{
  "n_layer": 8,
  "d_expert": 32,
  "routed_scale": 1.0,
  "balance_bias": false,
  "n_head": 3,
  "norm_place": "pre",
  "norm_eps": 1e-06,
  "rope_fraction": 1.0,
  "init_std_o": 0.0,
  "optimizer": "adamw",
  "beta2": 0.95,
  "decay_shape": "linear",
  "steps": 6196
}
Below are experts of layer 3 (counted from 0) of a mixture-of-experts language model. Rows are named router (the router's row for the expert) and show model dimensions 0-127. Each number is 50 + 15 x the weight over its row's rms, rounded and kept within 0 to 99.
After each expert's rows: "gets" lists some tokens that make up at least twice as much of what it gets as of all text; "comes after" lists some tokens at least twice as common just before its tokens as in all text. This comes from a sample of Wikipedia text that the model never trained on. Tokens count by the router's weight.

# expert 73
router:37 63 52 56 88 66 52 36 62 48 21 64 58 30 59 57 48 68 42 77 26 53 07 42 30 33 33 53 47 41 66 42 51 25 24 66 45 43 68 42 48 38 49 49 64 22 49 76 96 62 47 32 46 50 67 40 55 51 72 58 41 53 35 59 42 47 46 40 21 41 59 61 33 73 46 66 61 33 30 38 55 37 58 66 50 67 71 61 63 52 44 52 43 65 34 67 31 54 69 73 54 61 57 54 58 58 46 51 58 61 52 65 48 39 40 05 72 32 41 50 54 30 60 46 48 33 33 55
gets: "- ", "| ", "te", "ur", "es ", "an "
comes after: "\n", "\n  ", "h", "% ", "\n    ", "or"

# expert 149
router:31 24 46 53 61 90 43 40 65 52 65 50 54 51 65 27 37 77 40 51 65 64 38 53 29 57 37 58 47 56 78 57 24 53 50 66 32 67 64 57 34 45 53 63 44 44 31 41 47 35 53 46 40 34 95 40 59 63 57 57 37 37 46 44 43 34 38 66 67 40 90 44 46 40 46 36 52 64 42 33 56 40 61 46 34 62 54 99 57 35 57 84 33 55 24 49 46 43 30 45 72 46 77 34 51 72 51 74 47 51 37 54 51 51 38 25 59 44 51 54 36 43 21 47 57 49 63 66
gets: "re", "st", ".", "ut", "11", "6"
comes after: "(", ",", "the ", ": ", "′", "–"

# expert 108
router:38 34 58 57 75 70 45 45 51 41 54 60 73 49 79 32 56 61 53 66 17 39 28 20 40 42 31 36 51 66 65 37 35 54 48 72 48 37 74 44 41 54 33 49 35 55 24 74 84 65 55 34 33 37 69 37 57 77 58 48 29 56 49 45 83 46 39 65 51 48 74 70 55 86 56 68 60 53 47 39 53 53 74 53 76 34 47 63 54 51 44 67 38 56 36 65 54 61 57 63 58 65 56 32 57 57 81 75 39 41 52 60 32 35 53 38 77 49 53 60 43 38 33 46 53 80 43 74
gets: "8", "5", "6", "1", "3", "7"
comes after: "201", "200", "| ", "202", "199", "198"

# expert 141
router:76 51 58 42 60 46 58 72 80 19 49 60 91 17 67 50 50 44 69 78 53 64 44 23 51 35 46 59 66 28 60 44 36 43 36 64 80 26 61 39 48 72 46 17 49 45 52 54 79 74 42 41 43 54 55 49 46 63 40 58 56 34 42 42 58 42 60 64 44 54 47 60 46 47 64 45 44 57 53 70 63 49 73 24 79 35 46 63 73 38 26 73 68 38 43 58 43 30 50 49 57 68 37 34 48 57 49 42 31 40 42 84 20 41 59 35 47 43 41 45 41 45 60 38 36 38 37 79
gets: "| ", "==", "–", "; ", "== ", "-"
comes after: "\n\n", "5 ", "6 ", "4 ", "7 ", "3 "

# expert 206
router:77 60 74 50 62 68 51 57 95 43 46 57 65 40 42 39 58 60 67 62 50 44 40 24 48 55 47 46 66 33 50 56 18 32 44 61 53 50 62 61 68 71 26 33 39 39 47 65 66 65 48 32 45 61 47 35 57 59 46 57 28 73 47 45 43 35 32 51 42 47 48 31 21 51 66 61 63 63 74 46 59 48 80 43 72 45 54 53 78 50 47 60 43 85 31 70 39 37 39 53 84 51 53 35 59 60 29 49 34 30 62 60 27 69 54 50 62 36 55 20 33 28 73 38 27 28 50 66
gets: "- ", "T", "8 ", "7 ", "°", "ar "
comes after: "\n", ".", "% ", "6", "%", "9"

# expert 107
router:40 21 76 53 56 76 45 28 52 42 57 45 55 67 52 41 60 81 52 68 42 60 30 48 24 57 47 47 79 40 76 52 55 54 55 62 46 50 60 40 37 31 43 78 44 49 60 26 59 41 46 51 37 33 90 24 46 57 46 38 32 54 51 68 38 26 43 85 66 41 78 52 43 40 57 48 58 43 43 45 65 57 51 14 61 41 45 76 43 41 45 67 53 78 21 53 48 33 25 57 74 47 82 48 50 56 61 75 30 62 46 41 59 40 39 29 72 55 60 59 41 61 28 51 51 54 65 68
gets: "\n", "- ", "3 ", "4 ", "2 ", "5 "
comes after: "| ", "|", "\n", ":", "- ", ")"

# expert 187
router:48 53 60 42 59 84 53 66 71 35 51 50 75 27 47 58 39 55 63 69 53 49 53 30 44 55 61 45 79 08 51 40 54 29 41 66 81 42 56 56 58 72 37 28 37 30 65 55 80 59 44 38 53 47 46 43 54 70 21 39 40 53 55 39 25 44 65 61 38 38 41 61 42 52 51 43 40 59 31 71 59 46 86 22 82 48 50 41 66 43 23 53 71 56 34 49 30 47 49 33 58 63 17 47 63 48 71 43 24 51 50 67 37 30 43 37 52 23 61 47 27 39 36 37 47 36 46 65
gets: "- ", "for ", "| ", "==", "he ", "He "
comes after: "\n", "\n\n", "191", "192", "200", "Win "

# expert 221
router:55 78 73 58 62 72 44 51 72 36 45 60 84 40 50 42 66 61 65 78 45 59 36 18 49 50 34 40 59 49 62 44 28 56 52 82 51 34 62 38 50 65 48 46 50 50 34 48 87 69 50 33 42 37 65 37 32 74 48 60 45 65 32 31 58 44 62 64 49 51 68 59 61 69 61 52 63 42 41 48 57 44 67 49 84 39 58 54 71 47 42 77 52 58 39 51 54 45 50 53 39 73 53 32 40 60 75 27 21 36 29 87 27 37 64 22 64 58 55 51 49 37 56 53 25 52 37 77
gets: "the ", "The ", "It ", "it ", "ial ", "1"
comes after: ". ", ", ", "on ", "(", "and ", "as "

# expert 224
router:28 45 67 49 68 53 57 46 66 68 54 66 59 39 81 55 61 77 31 43 35 45 05 31 53 39 39 22 57 66 81 52 42 58 40 83 35 38 74 56 63 50 29 37 52 40 53 55 64 62 52 39 37 49 77 55 38 72 62 38 19 67 27 48 66 49 44 67 52 56 71 66 54 83 68 63 58 32 65 30 58 81 54 30 66 46 53 58 60 71 55 62 44 57 46 50 56 44 55 53 41 74 56 43 51 72 59 52 29 38 36 66 36 52 46 41 77 51 48 74 39 20 62 52 59 55 49 38
gets: "1 ", "0 ", "\n", "5 ", "4 ", "6 "
comes after: "201", "202", "200", "199", ")", "198"

# expert 154
router:63 56 69 44 56 54 53 40 82 34 51 53 83 49 53 32 37 56 59 71 41 28 26 22 44 16 34 55 72 45 59 54 33 39 38 70 40 47 73 44 64 59 53 39 66 59 57 53 86 77 44 38 45 41 58 52 20 68 53 55 34 53 35 37 50 31 57 53 47 49 69 66 42 56 59 58 60 51 50 45 53 36 64 47 78 46 54 76 91 51 48 66 58 65 24 52 52 37 35 48 56 69 67 34 59 70 77 34 49 38 21 76 38 41 67 22 61 63 49 32 42 47 63 41 49 57 69 76
gets: "M", "–", "T", "m", "V", " "
comes after: "1", "| ", "6", "2", "3", "0"

# expert 186
router:46 68 62 53 61 70 56 52 85 26 47 68 80 52 55 44 82 60 60 75 30 57 35 21 41 43 38 40 80 62 57 37 29 49 40 81 59 23 72 48 48 74 48 48 27 51 42 51 80 69 46 29 49 43 63 43 27 86 35 59 56 41 41 32 49 42 68 64 44 60 70 54 68 54 50 53 48 43 57 49 51 44 63 51 82 28 59 48 62 60 31 70 56 42 37 55 59 51 45 56 42 75 66 37 48 67 85 33 35 48 45 78 35 51 67 24 63 62 49 45 50 35 61 48 41 49 44 67
gets: "In ", "the ", "this ", "202", "This ", "part "
comes after: "in ", "In ", ". ", "\n\n", "during ", "See "

# expert 165
router:38 42 58 53 76 60 53 28 67 39 42 66 61 45 49 35 40 88 45 64 39 62 15 41 37 55 41 35 66 64 83 38 43 44 41 76 47 40 68 47 30 45 40 67 55 55 39 12 72 50 54 41 36 37 99 30 44 66 59 52 31 47 46 67 48 29 32 69 58 55 86 62 49 49 58 50 53 51 42 38 50 51 71 28 55 33 45 87 58 45 52 80 54 69 33 58 52 41 37 60 56 55 74 40 47 66 60 46 46 64 38 48 42 33 37 26 78 58 61 45 45 59 57 58 54 58 72 57
gets: "d", "L", "us", "o", "No", "ra"
comes after: "| ", "- ", ". ", " ", "Succeeded ", "Preceded "

# expert 96
router:45 53 78 51 83 73 50 32 67 46 42 71 70 43 49 31 59 63 54 77 26 53 21 32 45 54 23 43 62 54 70 49 30 58 46 75 59 43 64 42 50 51 53 50 49 70 42 39 75 62 50 29 39 28 89 27 29 70 53 55 28 62 33 50 56 18 45 71 42 70 71 70 53 72 69 57 58 31 59 48 60 57 70 38 64 45 68 65 66 62 38 83 59 60 41 44 51 38 55 71 50 45 72 32 43 70 53 52 39 45 40 60 35 43 50 34 80 65 57 47 56 36 58 58 42 72 59 61
gets: "\n\n", "% ", "pl", "Har", "B", "eb"
comes after: ".", "| ", "|", "T", "W", "==="

# expert 232
router:48 57 66 49 59 52 27 53 59 41 54 51 79 22 59 35 50 68 29 52 42 47 47 39 44 33 26 65 45 58 65 47 26 30 51 68 29 43 72 43 68 48 48 40 44 56 35 76 55 57 44 28 35 42 74 35 38 59 43 53 45 48 38 61 68 42 43 62 44 62 66 48 59 87 52 56 65 39 57 18 55 52 61 69 53 58 71 65 52 50 60 75 44 61 24 43 58 62 38 42 38 40 67 32 74 82 55 60 27 59 40 97 45 29 57 42 77 41 41 69 43 22 38 37 56 16 47 72
gets: "and ", "but ", "est", "for ", "in ", "."
comes after: ", ", "s ", "es ", "er ", ") ", "ies "

# expert 22
router:41 70 77 41 60 71 50 51 78 28 46 59 77 35 64 51 36 66 58 88 44 75 14 27 44 43 50 53 61 35 60 54 44 33 30 60 61 31 53 44 67 59 36 42 39 34 41 62 76 69 63 55 51 51 59 47 43 55 50 58 43 56 37 45 44 55 86 47 51 46 58 55 36 60 48 32 48 42 49 63 61 30 71 32 70 73 66 56 72 47 41 56 60 49 51 68 33 59 58 64 35 77 52 36 43 55 74 28 31 49 20 76 26 51 67 05 57 65 35 59 51 49 51 56 71 39 40 66
gets: "and ", "- ", "\n", ")", ": ", "He "
comes after: "\n", "|", ", ", "\n  ", ")", ") "

# expert 229
router:41 46 65 55 79 69 49 21 63 43 46 69 66 35 43 55 52 82 58 57 17 39 22 39 51 46 27 31 57 62 67 42 41 66 60 72 55 30 76 40 53 49 48 37 54 48 37 70 74 69 53 38 44 35 79 34 34 74 47 53 39 51 25 53 54 38 63 59 45 56 76 56 43 92 82 47 69 59 61 39 43 82 64 53 71 45 60 56 72 53 44 58 48 48 32 49 36 44 61 73 51 52 65 26 44 75 58 49 37 56 46 68 36 48 51 29 83 60 45 56 46 25 63 54 45 50 67 54
gets: "which ", "that ", "where ", "two ", "an", "Am"
comes after: ", ", "the ", "\n", "of ", "B", "Atl"

# expert 92
router:37 46 65 48 84 63 44 27 55 41 45 54 84 46 56 33 46 63 48 65 29 47 28 37 46 48 35 18 75 64 62 45 28 55 49 81 57 27 66 50 52 58 38 48 44 49 37 59 72 64 51 45 43 35 80 32 32 86 59 49 34 55 30 42 48 40 53 58 33 52 85 76 57 84 57 56 64 52 50 57 53 57 67 31 59 51 53 63 74 68 38 68 34 64 45 48 54 56 63 61 52 49 51 29 55 65 70 54 57 53 50 85 41 35 55 46 78 60 63 74 40 18 47 43 48 70 50 75
gets: "0", "1", "3", "N", "man", "y"
comes after: "| ", "; ", "–", "(", "201", "202"

# expert 202
router:59 43 57 43 86 59 54 21 68 58 39 54 83 42 55 38 62 66 49 62 41 57 21 27 43 48 31 33 68 62 70 50 43 53 39 79 63 52 70 45 53 52 31 30 22 54 45 75 81 71 44 30 41 23 66 44 31 72 65 52 38 39 49 38 57 31 73 69 21 41 72 74 58 66 55 62 59 46 52 62 75 43 80 37 62 50 45 63 77 54 40 70 42 48 43 61 50 49 53 62 54 57 59 35 48 79 58 53 54 48 51 73 46 34 45 33 73 76 53 55 40 43 45 52 51 45 76 69
gets: "a ", "A", "an ", "their ", "its ", "A "
comes after: "as ", "with ", "in ", ", ", "of ", "for "

# expert 66
router:43 64 67 51 63 66 52 46 78 21 43 72 88 38 58 57 80 61 75 76 46 47 31 16 40 45 46 43 83 54 61 29 46 41 35 61 70 33 53 33 40 57 53 44 50 45 39 50 77 67 47 29 49 37 65 44 30 65 41 51 48 61 46 37 59 33 41 57 39 53 46 59 59 57 63 46 56 52 62 85 50 42 80 39 80 32 58 54 57 55 28 56 57 49 57 58 48 55 31 47 40 76 65 29 37 53 75 38 30 29 50 83 21 34 66 31 60 58 47 66 44 36 52 56 42 45 36 71
gets: "\n", ",", "4", ":", ") ", "by "
comes after: "|", ")", "1", "|---|---|---|---|", "2", "|---|---|---|"

# expert 138
router:37 42 73 61 62 57 41 21 63 43 57 54 61 67 48 25 66 73 44 61 38 66 20 49 37 54 35 57 71 64 67 38 37 47 51 75 40 52 60 53 50 49 49 53 40 48 44 23 57 53 54 44 42 27 90 25 38 73 38 38 37 49 37 55 55 28 37 66 54 49 95 49 52 61 60 51 62 54 56 30 56 64 79 29 53 41 54 77 62 48 48 75 46 89 34 62 47 52 37 48 79 52 66 40 47 66 69 59 19 55 41 55 58 39 43 30 74 70 71 31 48 52 35 50 50 47 69 74
gets: "R", "C", "c", "202", "B", "199"
comes after: "| ", "- ", ": ", "(", "K", "P"

# expert 101
router:68 76 58 53 65 55 38 44 86 19 51 52 74 36 71 48 29 55 61 86 43 39 31 12 47 31 46 32 59 66 66 58 24 48 40 86 53 39 64 57 59 68 52 23 57 64 56 61 67 59 45 27 35 50 63 37 39 59 47 58 34 59 40 50 52 47 58 48 33 62 85 52 42 65 69 58 58 45 40 40 46 49 60 67 75 45 53 68 82 49 42 72 49 69 46 56 51 50 45 41 68 64 58 32 48 55 72 29 19 39 36 65 27 36 68 38 65 48 61 53 39 34 57 40 48 46 46 75
gets: "T", "U", "t ", "- ", "two ", "| "
comes after: "\n", "\n\n", ". ", " ", "; ", "Bor"

# expert 15
router:54 68 72 51 40 59 68 50 66 13 53 69 92 46 59 58 80 67 67 73 48 45 34 33 53 41 36 47 92 45 56 31 29 40 34 57 66 36 61 56 58 73 49 33 34 40 44 47 82 75 42 36 51 31 65 48 36 53 35 56 75 45 58 46 72 45 41 42 61 56 50 54 53 56 51 53 60 60 60 86 50 47 64 71 75 34 64 40 58 51 16 40 68 43 48 63 48 55 42 54 42 59 40 52 52 58 84 48 24 28 45 74 22 41 61 37 64 46 51 81 40 40 51 38 48 50 52 63
gets: "===", "In ", "ter ", ",", "early ", "over "
comes after: "\n\n", ". ", "in ", "In ", "On ", "on "

# expert 95
router:60 69 70 49 74 66 54 41 58 39 48 68 70 43 39 49 36 55 55 80 33 43 17 22 53 30 39 28 56 47 63 38 19 48 51 60 46 33 77 36 57 68 47 40 55 52 41 61 85 51 47 41 46 40 67 42 30 71 47 51 41 61 30 37 47 39 71 70 40 57 70 58 51 68 65 62 49 48 50 41 54 52 73 25 77 34 55 66 86 48 46 75 68 45 18 60 48 49 52 48 47 53 47 18 55 53 78 42 30 40 32 66 24 45 57 42 64 59 45 46 45 27 73 54 35 48 54 82
gets: "H", "E", "L", "J", "-", "N"
comes after: "the ", "of ", "(", "- ", ": ", "in "

# expert 182
router:29 23 62 65 49 77 53 35 58 60 59 48 49 45 61 24 53 66 37 48 65 63 18 44 28 45 51 63 52 44 78 38 42 44 56 67 47 38 65 42 19 39 32 73 36 36 30 49 51 47 38 46 45 36 67 57 71 57 59 43 31 45 35 63 56 51 30 64 52 44 82 55 41 56 21 42 40 38 41 28 54 38 62 20 58 65 48 90 47 34 55 74 42 58 12 62 52 34 60 54 63 54 56 50 62 74 41 79 38 66 34 38 59 53 38 30 64 68 57 58 30 60 20 36 75 47 53 64
gets: "4", "5", "3", "1", "2", "6"
comes after: "201", "200", "202", ",", "199", "′"

# expert 174
router:55 59 73 35 54 48 83 74 69 29 46 60 84 47 68 65 69 56 53 63 63 44 53 12 50 34 52 68 74 34 60 49 42 38 23 66 81 42 50 59 46 84 38 26 53 34 56 59 76 72 47 34 46 59 63 61 36 58 15 54 64 54 58 44 53 47 38 37 52 43 33 52 47 56 37 43 46 56 50 79 42 36 66 64 78 27 51 44 77 53 23 34 60 32 34 58 19 44 62 48 55 57 56 53 50 46 50 44 32 27 47 80 30 47 44 29 40 72 37 44 37 54 43 37 44 51 45 58
gets: ", ", "| ", "; ", ". ", "|", "th "
comes after: "4", "3", "1", "6", "2", "5"

# expert 16
router:45 34 66 42 72 67 58 37 67 60 40 49 68 42 42 36 39 57 58 70 40 28 22 35 38 56 22 30 64 63 68 38 27 56 55 81 56 36 73 54 54 55 50 39 49 74 35 65 68 78 40 21 33 29 75 44 32 70 58 50 50 46 42 38 50 24 35 58 44 52 75 57 37 67 71 68 60 47 47 40 66 55 74 43 72 56 56 68 74 36 37 69 51 61 27 39 41 57 62 57 58 52 70 18 53 68 65 61 45 51 34 70 37 36 54 29 73 45 49 50 37 29 54 39 55 46 64 84
gets: "a ", "b", "r", "0 ", "m", "l"
comes after: "the ", "–", "with ", "such ", "for ", "in "

# expert 167
router:55 58 76 68 60 66 39 38 55 76 46 57 78 39 66 32 67 55 54 61 30 41 31 27 55 50 10 47 61 68 79 50 59 47 56 60 44 42 72 36 71 69 53 44 32 41 24 55 62 51 19 40 22 39 68 44 33 63 57 57 52 43 44 47 48 49 54 81 57 70 80 48 39 76 69 47 53 25 61 34 60 35 69 65 56 64 71 66 68 54 27 61 37 51 45 53 38 54 47 57 51 63 60 28 58 63 56 58 19 47 37 92 50 57 37 58 76 60 67 58 37 30 57 49 64 47 39 51
gets: ", ", "==", "es", ".", "ations", ";"
comes after: "s", "es", "tion", "ing", "ts", "ation"

# expert 180
router:30 29 59 55 76 97 44 34 49 49 53 49 37 45 61 34 54 71 28 47 51 52 23 58 36 61 41 49 59 50 74 58 35 43 57 68 18 60 77 52 28 46 41 66 24 52 45 44 49 39 45 54 43 46 66 43 55 54 76 47 43 44 39 56 48 25 39 76 70 33 99 47 42 56 61 40 60 50 33 44 56 45 65 41 48 57 33 91 48 39 66 85 43 61 34 65 52 50 31 55 67 51 80 40 56 69 52 68 41 60 31 48 55 51 36 27 60 55 49 66 42 44 29 38 62 56 47 71
gets: "re", "F", "6", "St", "8", "For"
comes after: "(", ".", "- ", ": ", "-", "; "

# expert 79
router:72 55 80 54 68 67 55 47 55 26 44 52 94 30 42 48 50 50 73 57 46 50 46 30 47 38 49 43 83 43 45 48 25 32 39 55 58 41 69 55 67 72 45 26 52 45 32 67 94 63 48 42 31 57 50 51 41 75 48 53 29 48 40 35 67 42 61 54 48 68 45 60 51 56 60 37 44 55 42 73 62 37 86 46 87 17 52 55 79 46 41 50 50 62 39 58 39 51 50 53 44 71 40 44 55 45 70 46 34 29 49 75 31 53 62 19 54 59 48 67 39 42 44 43 28 62 48 81
gets: "to ", "it ", "on ", "for ", "also ", "its "
comes after: ", ", ". ", "\n", "and ", "that ", "based "

# expert 123
router:40 34 59 56 65 74 56 40 68 32 23 51 71 41 54 47 62 60 58 62 19 57 44 30 33 52 32 27 57 69 74 44 34 42 48 64 32 36 82 52 41 51 48 41 40 38 56 74 76 72 73 23 37 31 78 41 45 77 45 45 34 44 31 54 65 39 28 53 47 50 85 48 30 61 58 40 72 34 57 43 67 41 77 55 70 47 42 66 60 50 51 67 59 64 25 45 62 42 42 67 65 57 66 43 53 78 51 50 45 55 50 71 38 39 57 31 68 60 54 59 40 29 46 35 42 64 82 73
gets: "| ", "ong", "; ", "in", "· ", "— "
comes after: " ", "0 ", "1 ", "2 ", "— ", "% "

# expert 219
router:52 82 78 37 56 65 47 79 62 46 50 51 86 24 60 56 57 43 49 71 33 67 48 19 58 57 47 54 79 56 53 51 61 49 34 64 70 43 57 69 49 65 42 36 26 37 47 41 89 66 37 31 50 29 74 44 30 56 52 41 42 47 58 52 46 39 49 70 61 61 49 67 45 68 38 48 53 55 63 95 51 50 55 54 85 37 56 57 52 55 15 72 62 51 54 67 52 31 37 48 55 55 47 28 51 52 51 25 30 25 69 72 21 58 51 36 50 53 54 53 38 43 41 53 40 72 44 69
gets: "\n\n", "==", "ed ", "for ", "ing ", "school "
comes after: ".", "==", "===", "|", ")", "\n\n"

# expert 145
router:59 78 58 61 63 71 62 51 67 23 40 64 78 36 46 46 41 50 50 59 52 51 32 32 40 33 48 41 74 34 55 59 25 41 41 71 65 28 60 39 61 71 54 33 53 46 45 41 86 63 51 39 37 51 53 36 27 54 33 60 58 52 49 42 63 38 77 68 53 44 65 54 50 62 53 34 52 51 53 54 52 53 70 47 99 41 50 47 66 47 29 58 66 43 37 57 27 50 42 53 44 73 43 36 61 52 72 44 30 27 52 80 17 46 56 42 57 65 56 49 43 47 56 45 31 45 50 99
gets: "The ", "the ", "first ", "also ", "–", "only "
comes after: ". ", "\n\n", "to ", "the ", "\n", "of "

# expert 231
router:43 41 67 51 78 69 55 47 69 31 44 66 80 27 64 60 57 69 52 72 31 49 23 41 39 52 21 31 65 64 63 36 22 58 42 65 57 20 81 44 51 53 39 41 37 59 35 69 72 68 54 24 39 28 67 47 50 70 62 38 31 44 31 54 57 26 36 56 44 46 84 61 54 67 67 47 62 40 51 43 62 51 72 55 68 32 40 66 77 51 46 67 56 62 35 44 56 60 64 66 52 74 61 41 51 59 50 38 43 51 44 68 30 23 46 15 74 48 44 64 50 30 60 44 55 51 55 66
gets: "| ", "% ", "ograph", "— ", "70", "val"
comes after: " ", "0 ", "— ", "% ", ") ", "\" "

# expert 20
router:40 64 75 46 55 68 49 44 82 44 44 60 83 47 45 40 40 52 33 78 38 47 26 27 36 25 44 43 64 43 67 54 40 55 34 67 47 40 68 55 55 60 54 55 62 58 53 41 90 75 50 40 35 41 81 50 32 79 51 58 50 57 23 25 62 37 62 55 41 43 58 58 60 58 71 46 66 50 55 52 56 49 90 42 88 46 39 64 76 54 49 69 64 51 31 43 45 34 26 56 44 54 71 34 50 70 73 44 25 42 25 70 22 49 48 37 62 56 45 47 40 44 40 34 50 59 62 68
gets: "S", "with ", "E", "after ", "th ", "–"
comes after: "1", "| ", "2", "3", ", ", "("

# expert 209
router:46 32 77 50 92 67 47 50 69 47 36 73 58 43 50 48 44 74 68 44 29 43 17 29 42 35 05 42 58 59 68 45 30 57 54 78 64 38 73 43 55 64 48 59 49 44 37 59 75 60 57 32 38 40 68 44 42 68 44 48 32 56 36 41 66 40 49 66 25 51 71 61 34 77 71 63 64 40 53 41 49 68 67 54 58 45 58 61 69 55 44 61 57 47 22 47 50 57 50 53 47 50 58 12 50 81 64 47 45 52 50 77 25 35 52 23 79 62 59 45 48 35 54 65 46 53 69 53
gets: "Al", "Ar", "str", "dr", "Pr", "att"
comes after: "C", "B", "D", "A", "Con", ", "

# expert 117
router:43 81 67 47 46 61 57 44 69 07 41 65 79 50 61 49 63 64 59 68 39 65 36 28 44 36 41 49 76 41 58 37 31 50 40 69 73 31 57 42 53 63 51 37 39 35 42 49 96 74 50 39 46 36 64 45 47 70 27 57 57 42 44 31 61 38 53 42 53 55 76 58 53 62 62 49 58 48 55 73 58 43 65 40 92 31 38 75 67 57 32 48 57 55 49 55 52 34 52 51 44 59 64 33 47 55 64 38 18 19 61 84 18 47 62 37 69 56 43 61 45 38 44 47 40 53 49 72
gets: "ing ", "| ", "|", "ting ", "; ", ") "
comes after: "1 ", " ", "2 ", "0 ", "0", "3 "

# expert 143
router:45 45 71 60 73 61 40 30 75 40 49 59 62 48 52 50 55 74 60 60 31 32 33 22 39 53 28 38 70 62 61 25 32 60 49 63 47 19 79 39 52 66 40 44 43 60 37 62 74 66 59 21 37 32 73 25 30 85 45 58 30 49 24 36 64 33 41 70 43 51 75 69 44 87 54 62 60 47 60 50 70 65 66 48 63 43 59 68 63 52 38 62 45 60 27 37 54 64 49 48 46 64 60 28 48 77 59 43 46 45 45 82 44 47 60 26 74 48 44 56 50 26 47 47 38 48 53 61
gets: " ", "i ", "in ", "j", "194", "il"
comes after: "| ", "V", "J", "M", "Ch", "Mar"

# expert 59
router:24 45 87 57 57 56 46 36 50 58 53 56 61 72 56 23 72 86 43 66 35 54 14 40 36 44 35 60 66 50 78 37 35 45 48 67 42 45 71 43 41 44 42 65 39 55 39 31 59 52 58 43 39 45 83 35 30 62 53 43 38 47 40 55 57 19 42 92 50 46 85 57 40 62 59 47 66 41 50 45 57 53 57 16 56 46 49 79 57 44 44 81 44 77 28 51 46 39 29 68 57 57 82 48 52 73 49 51 30 58 39 55 55 46 43 32 77 68 46 40 44 49 54 42 46 55 70 57
gets: "3 ", "4 ", "2 ", "on", "5 ", "6 "
comes after: ".", "| ", "L", ":", "8", "9"

# expert 192
router:35 48 76 44 62 70 39 29 66 43 50 55 68 59 50 39 55 84 49 60 39 57 32 41 30 46 44 42 76 57 77 43 48 67 49 80 44 44 59 34 40 42 48 58 46 46 46 33 62 53 48 37 34 41 88 38 42 65 53 44 21 50 48 63 46 17 41 80 58 49 87 56 52 53 65 50 71 38 46 40 68 52 55 19 59 43 47 82 58 41 40 91 51 67 28 46 56 33 32 45 56 53 78 42 47 87 62 52 30 61 41 53 49 36 45 33 84 57 56 62 44 51 37 51 52 54 68 72
gets: "L", "aw", "K", ".", "wi", "fi"
comes after: "| ", "K", "0", ":", "1", "- "

# expert 111
router:19 54 81 52 74 73 47 30 63 58 45 63 69 58 49 31 56 80 46 72 25 50 16 41 27 45 33 51 71 58 70 40 40 56 57 74 61 37 68 55 47 48 46 49 35 61 41 36 67 66 52 32 42 39 73 36 40 70 66 55 27 51 36 56 57 10 49 75 50 57 81 64 50 60 62 57 60 37 59 41 59 53 64 38 67 63 62 86 61 55 41 80 41 72 47 43 43 40 41 68 53 56 63 35 45 77 62 46 23 50 43 69 45 42 54 30 80 47 62 54 43 37 53 48 48 59 59 70
gets: "2 ", "4 ", "3 ", "fin", "0 ", "Th"
comes after: "| ", ".", "–", ":", ",", "G"